config.yaml
n_layer: 10
d_model: 256
n_experts: 160
experts_per_token: 8
d_expert: 80
d_shared_expert: 0
activation: "gelu"
moe_layers: [1, 2, 3, 4, 5, 6, 7, 8, 9]
router_score: "sigmoid"
normalize_top_k: true
routed_scale: 1.0
balance_loss: 0.00284
balance_bias: true
router_logit_norm: 2.0
init_std_router: 0.00807
lr_router: 0.000496
vocab_size: 8192
norm: "layernorm"
norm_eps: 1e-06
tie_embeddings: false
optimizer: "muon_variant"
lr: 0.00968
grad_clip: 2.0
batch_tokens: 65536
seq_len: 512
train_tokens: 576600000
steps: 8799
dataset: "wikipedia_en"
Below are experts of layer 6 (counted from 0) of a mixture-of-experts language model. Rows are named router (the router's row for the expert), up (a neuron's input weights, with its number) and show model dimensions 0-255. Each number is 200 + 20 x the weight over its row's rms, rounded and kept within 0 to 999.
After each expert's rows: "mostly gets" lists some tokens that are sent to it at least half of the time; "comes after" lists some tokens at least twice as common just before its tokens as in all text. This comes from a sample of Wikipedia text that the model never trained on. Tokens count by the router's weight.

# expert 78
router,174,194,196,168,236,170,207,229,207,180,223,199,211,216,203,228,178,232,215,186,217,185,207,188,195,208,200,177,153,222,221,197,194,197,190,171,202,223,198,173,180,189,184,199,180,199,205,246,189,190,173,197,183,172,182,180,204,168,247,169,202,208,189,165,214,209,215,192,196,180,161,192,215,221,206,172,178,208,205,200,162,201,185,201,203,198,207,186,203,180,229,180,178,232,201,200,192,198,190,235,207,240,167,173,202,216,182,234,196,203,214,158,230,195,143,212,193,226,179,204,191,227,179,240,212,195,223,215,172,207,213,167,236,177,223,271,208,192,212,197,219,224,192,221,203,206,186,204,194,165,213,209,205,188,189,206,167,209,238,217,187,213,234,201,196,193,195,202,225,155,226,202,211,177,181,243,209,210,217,204,150,215,213,220,203,201,210,163,214,217,223,180,238,184,203,193,173,193,199,212,190,222,242,193,163,212,221,189,179,195,212,219,215,200,233,193,192,199,198,198,207,193,213,194,192,191,221,207,190,196,203,239,187,218,200,219,203,207,189,217,207,173,204,195,197,183,224,214,203,214,209,196,222,213,204,221
up2,173,187,180,201,206,199,180,181,233,149,215,198,219,179,201,216,173,187,218,211,205,192,208,193,220,157,197,196,206,211,182,188,191,191,195,208,177,197,187,167,226,194,178,192,186,207,216,239,221,197,196,197,228,195,189,152,202,153,234,183,172,174,197,233,184,221,176,249,157,159,182,183,208,203,154,227,184,203,177,203,185,227,221,198,190,235,220,210,195,209,174,156,205,246,199,189,192,197,177,180,208,224,213,179,184,196,184,183,190,219,201,200,194,180,206,198,201,211,189,211,220,202,202,198,226,191,191,181,226,201,229,186,179,193,188,215,192,203,204,218,208,218,204,164,207,197,194,199,203,236,217,185,233,179,188,259,211,194,213,242,195,207,203,187,225,192,203,180,235,198,192,169,229,184,191,188,201,173,226,194,151,219,183,184,220,184,235,224,223,205,208,171,238,213,174,201,210,223,192,205,207,198,217,214,204,209,209,163,213,229,193,185,221,227,194,211,186,182,215,201,222,197,228,204,206,204,198,204,193,223,217,189,190,191,181,183,249,201,206,197,222,177,199,209,232,237,137,196,185,185,198,186,215,194,200,182
mostly gets: " is", " was", " be", " were", " been", " became"
comes after: " was", " is", " were", " are", " be", " it"

# expert 13
router,203,202,204,210,196,158,205,192,257,223,211,219,201,228,194,195,218,186,210,234,180,213,193,160,217,198,197,164,173,193,177,207,207,213,191,191,148,201,161,210,217,220,172,224,169,190,167,211,196,187,209,188,227,215,207,186,217,151,223,190,202,208,174,222,209,208,193,223,211,163,198,224,214,218,190,235,192,216,177,158,190,204,188,221,177,191,224,183,205,177,179,227,185,214,184,214,189,175,203,201,202,218,196,202,216,195,199,148,230,187,204,176,221,218,201,185,196,173,210,225,204,197,193,217,208,212,217,232,206,187,194,216,168,185,241,171,207,230,185,166,191,196,217,196,205,180,238,208,195,226,180,204,190,198,169,222,204,207,183,217,182,198,205,223,208,184,165,216,208,184,189,157,166,188,183,186,246,193,210,209,210,190,192,203,203,178,201,210,178,210,194,184,211,234,169,200,195,187,239,201,185,185,170,231,231,178,203,194,195,197,190,193,169,198,215,172,193,199,184,146,165,159,206,202,199,177,224,193,198,235,194,231,223,200,165,213,170,210,212,206,197,190,213,174,187,171,198,166,180,206,206,183,217,194,205,165
up0,203,198,209,190,210,180,167,190,195,177,198,196,195,191,214,192,189,214,185,199,198,212,205,212,231,196,165,210,209,176,208,192,202,227,208,176,193,224,229,186,186,179,200,200,171,156,147,186,189,185,223,203,187,184,186,194,225,226,186,179,216,227,156,192,191,220,245,194,211,175,198,242,185,187,169,224,221,204,171,192,218,177,223,207,205,163,233,195,191,207,154,222,201,210,187,189,201,195,253,204,206,177,178,219,215,198,199,220,218,207,174,191,178,208,205,182,203,167,193,187,210,182,199,224,246,218,234,177,205,184,180,182,206,171,179,217,187,205,237,206,193,236,180,195,202,195,186,241,179,211,156,203,211,205,199,193,183,173,176,209,165,193,197,207,189,237,194,173,223,214,199,196,181,191,207,199,216,243,207,203,174,204,179,190,208,202,184,213,187,192,225,218,201,166,199,196,169,209,243,199,222,178,226,197,206,164,179,198,213,242,184,207,195,182,214,251,196,230,189,148,193,164,218,196,195,189,198,223,215,180,191,204,191,179,213,207,187,162,218,218,201,206,171,191,169,190,212,187,167,228,200,196,236,200,219,215
mostly gets: " ENG", " ITA", " ESP", " GER", " FRA", " ARG"
comes after: " |", "|", ";", ":", "\n ", "R"

# expert 32
router,152,213,212,138,223,205,199,148,179,180,226,203,206,220,218,194,192,202,206,207,241,188,212,202,213,189,215,158,204,219,179,186,168,182,225,197,197,205,193,179,216,209,195,226,179,202,182,191,198,212,237,191,192,177,201,183,165,201,218,222,188,219,185,222,186,204,239,216,224,192,204,212,210,211,186,239,193,218,220,186,181,186,181,187,196,171,222,205,179,185,221,212,189,194,187,219,188,204,161,180,132,214,198,189,205,188,214,207,214,202,184,216,168,202,224,200,202,184,184,184,186,194,208,225,166,177,191,209,247,191,211,169,218,206,169,225,198,190,198,184,161,191,188,171,185,214,208,196,214,187,190,228,209,168,227,157,211,178,205,201,234,172,149,228,158,184,201,214,172,184,191,196,187,194,201,198,209,172,193,177,218,213,210,195,189,187,196,205,217,185,221,173,170,194,198,158,202,218,200,159,193,230,196,178,223,164,212,208,223,200,182,156,187,179,209,183,199,218,182,198,229,220,196,199,201,184,229,229,191,156,195,179,215,216,188,196,234,235,216,195,205,192,198,224,217,201,203,194,202,180,215,198,219,206,209,178
up0,172,178,208,215,174,213,187,202,212,205,218,190,201,216,180,173,207,191,221,194,213,195,173,199,183,181,223,214,222,187,209,155,200,205,196,177,207,196,166,207,227,191,178,191,196,233,190,215,194,222,223,156,241,201,175,204,187,194,211,222,192,192,180,214,201,195,163,223,190,207,187,190,208,229,177,195,220,214,214,186,188,216,186,193,198,185,242,197,200,207,214,220,193,195,211,234,223,204,207,211,161,177,201,216,200,161,232,187,199,198,190,214,209,214,222,185,192,201,186,180,162,180,209,210,167,182,228,211,191,231,170,201,212,208,199,161,226,187,209,199,197,196,183,199,189,231,209,211,248,197,195,199,198,190,201,223,220,145,195,214,233,175,208,214,194,183,195,215,200,196,203,176,195,174,207,209,166,211,188,195,182,189,249,235,196,145,218,204,168,192,171,203,193,177,197,198,177,240,185,179,196,162,164,190,196,177,186,226,175,202,196,208,150,226,232,217,209,221,158,213,207,193,190,214,200,204,193,233,161,184,231,186,201,205,127,214,222,183,187,178,196,238,211,212,193,200,201,204,211,187,213,198,249,208,202,205
mostly gets: " Ger", " Jer", " Jav", " Tom", " Jess", " Fred"
comes after: " the", " of", "-", " and", ",", " by"

# expert 115
router,166,234,207,192,186,186,185,210,184,179,164,188,171,168,185,216,207,200,195,224,192,211,189,190,227,145,222,230,202,190,223,201,215,198,227,220,214,189,185,225,197,184,177,213,228,196,206,183,159,209,186,187,201,220,172,180,184,207,206,193,186,188,236,211,168,211,238,217,215,195,189,162,218,198,234,228,170,201,204,162,197,195,198,191,209,190,200,184,224,199,185,202,187,218,207,212,192,205,187,197,230,212,231,223,201,165,183,177,196,246,179,190,207,173,189,229,163,198,196,201,218,206,211,193,189,188,205,228,168,183,229,192,181,164,193,205,142,180,215,211,186,153,196,194,202,214,209,211,209,196,197,223,200,213,184,183,234,189,196,210,190,190,187,231,213,178,167,203,184,201,188,204,214,198,171,214,206,191,216,205,203,219,161,214,192,205,180,224,200,195,221,203,196,186,213,149,188,160,190,218,176,178,186,196,229,232,199,212,215,226,156,203,182,195,188,185,188,189,196,226,188,196,199,203,181,247,194,162,198,192,168,194,181,214,168,182,187,179,186,210,251,190,190,254,194,156,179,182,169,196,204,193,206,225,188,195
up0,184,197,214,171,202,183,190,203,196,213,172,205,195,229,194,209,203,196,224,194,188,205,177,207,183,169,209,231,194,186,224,193,196,230,216,228,198,228,202,217,160,198,186,215,199,193,202,211,198,213,203,220,207,185,233,174,219,222,251,181,214,182,210,241,232,219,221,204,190,178,174,186,195,218,189,199,177,203,168,165,210,198,185,166,195,156,206,204,225,163,184,192,200,215,214,225,192,229,183,185,187,155,248,208,201,203,217,180,177,224,203,196,196,213,202,209,235,196,188,188,187,196,188,215,203,179,228,193,176,168,182,205,204,216,227,246,169,225,185,211,176,215,198,158,178,232,206,194,198,161,197,214,233,218,190,189,245,215,192,209,236,178,163,157,197,216,210,191,192,201,187,192,170,204,190,221,191,194,214,198,196,176,217,223,212,233,211,191,186,218,204,177,220,224,205,170,212,201,150,176,194,182,178,181,200,186,186,228,225,233,193,204,184,178,239,194,191,204,151,205,201,164,179,231,189,201,213,208,207,166,188,165,198,167,183,230,188,168,195,183,206,213,226,199,189,215,194,202,177,205,199,201,206,183,184,233
mostly gets: " T", " (T", " \"T", " (loan)", "-T", " 2nd"
comes after: "\n", " |", " /", " =", " 0", "on"

# expert 69
router,190,187,216,209,201,174,161,188,175,187,199,207,201,202,189,173,186,208,186,206,232,221,196,203,231,206,218,207,186,213,175,197,208,208,207,198,201,169,214,229,237,214,195,194,187,194,184,215,178,173,189,198,207,177,207,198,202,200,204,213,213,194,208,207,225,207,167,209,163,193,163,218,239,216,210,208,187,195,198,207,206,206,201,195,258,197,190,200,213,208,215,208,177,189,213,203,183,187,209,189,247,236,209,174,162,182,182,194,179,174,181,192,209,180,191,215,194,220,187,222,175,237,198,193,177,180,193,199,187,184,181,205,205,201,192,235,232,200,202,163,192,183,200,234,187,216,181,212,206,197,194,189,170,179,181,165,174,206,182,247,201,165,214,207,207,201,201,205,163,213,173,193,206,219,192,237,220,202,237,159,172,229,194,193,187,233,212,197,199,181,204,196,213,175,210,197,248,208,181,174,221,212,201,200,218,252,179,238,264,173,190,205,184,229,205,202,212,187,213,186,209,229,196,207,165,184,182,174,176,233,206,199,241,194,210,205,231,176,189,215,251,180,193,159,190,221,209,237,220,214,171,203,219,229,190,195
up0,173,211,220,219,191,179,212,205,205,182,191,200,208,215,203,216,186,179,191,220,193,211,246,183,215,215,177,229,237,212,184,211,203,202,179,185,203,195,190,168,188,195,151,202,214,209,195,169,181,217,223,204,184,249,219,198,199,188,159,230,206,221,179,195,217,211,195,230,207,208,227,199,177,225,187,153,197,196,232,222,193,197,188,199,198,221,205,190,190,206,179,174,187,228,190,190,174,184,222,183,195,219,185,214,184,226,248,201,227,163,215,212,195,172,216,208,197,222,220,181,200,214,152,206,219,198,195,196,179,186,187,197,142,191,185,182,222,209,186,223,208,203,201,198,184,219,234,221,195,152,244,158,218,206,233,239,221,210,229,182,170,185,211,183,204,208,206,186,183,209,183,194,214,187,189,168,219,199,202,172,218,157,187,232,191,184,206,225,200,209,176,221,197,174,204,169,189,196,185,217,197,214,216,186,249,223,200,207,198,208,194,194,191,196,177,221,165,216,163,222,201,163,190,149,184,193,194,207,188,190,193,181,186,203,176,197,193,187,197,172,227,168,188,205,184,214,169,186,211,191,212,254,189,189,211,206
mostly gets: " became", " As", " named", " called", " as", " become"
comes after: " as", " was", " the", " is", " became", " a"

# expert 56
router,196,199,186,169,206,194,209,216,190,183,200,195,223,214,220,214,201,187,210,189,209,189,188,213,213,203,207,168,144,214,236,200,188,172,179,181,175,197,203,191,201,197,185,189,185,202,200,227,175,202,180,211,163,151,188,200,207,180,227,164,210,194,185,177,198,196,230,213,211,192,150,197,206,238,206,171,187,216,171,183,170,214,176,185,202,211,212,178,188,189,225,190,198,223,198,192,183,208,197,210,191,245,160,191,216,227,208,234,192,214,221,186,218,216,142,179,197,217,169,183,209,236,164,252,193,210,200,204,153,212,211,178,209,170,221,239,190,193,196,186,203,224,203,199,212,219,179,199,221,170,230,209,203,166,201,220,170,188,228,201,193,197,209,200,188,192,210,179,207,168,246,191,226,194,193,234,192,222,221,196,182,220,179,225,227,211,177,176,215,230,221,180,231,188,215,198,183,201,204,200,186,230,237,204,176,227,219,209,196,174,208,222,216,178,230,187,191,180,197,173,186,211,224,196,201,166,223,215,189,200,222,229,202,201,180,227,226,189,190,226,207,148,184,192,197,193,217,191,184,189,233,194,214,199,203,224
up2,161,206,184,211,203,174,218,198,204,231,205,179,210,203,193,198,219,231,206,220,191,215,210,196,179,182,212,191,207,206,222,211,168,203,215,184,196,202,200,177,218,210,173,215,198,193,217,216,209,198,188,175,211,199,220,231,185,203,173,167,176,160,184,201,220,186,156,215,184,210,193,200,204,181,193,175,197,219,227,150,178,240,222,213,196,206,233,218,190,197,242,207,189,208,179,227,185,248,205,205,166,210,186,223,201,209,222,214,179,192,199,199,219,209,207,178,155,216,208,215,196,198,230,163,171,190,205,186,220,202,226,168,172,189,213,238,192,213,153,188,200,183,216,206,218,189,196,225,185,221,228,184,183,194,248,212,176,171,201,212,202,218,258,210,228,184,215,174,225,173,181,194,207,193,214,215,173,213,211,203,167,202,194,210,242,222,215,210,233,220,227,209,205,187,164,164,209,158,198,177,182,215,227,167,214,192,172,183,226,178,209,218,209,186,203,193,198,197,197,206,211,224,209,215,206,225,215,208,205,208,225,209,215,173,192,221,170,188,182,236,235,190,205,174,224,204,204,190,171,223,200,190,248,178,192,221
mostly gets: " is", " was", " f", " be", " been", " were"
comes after: " was", " is", " the", " were", " it", " It"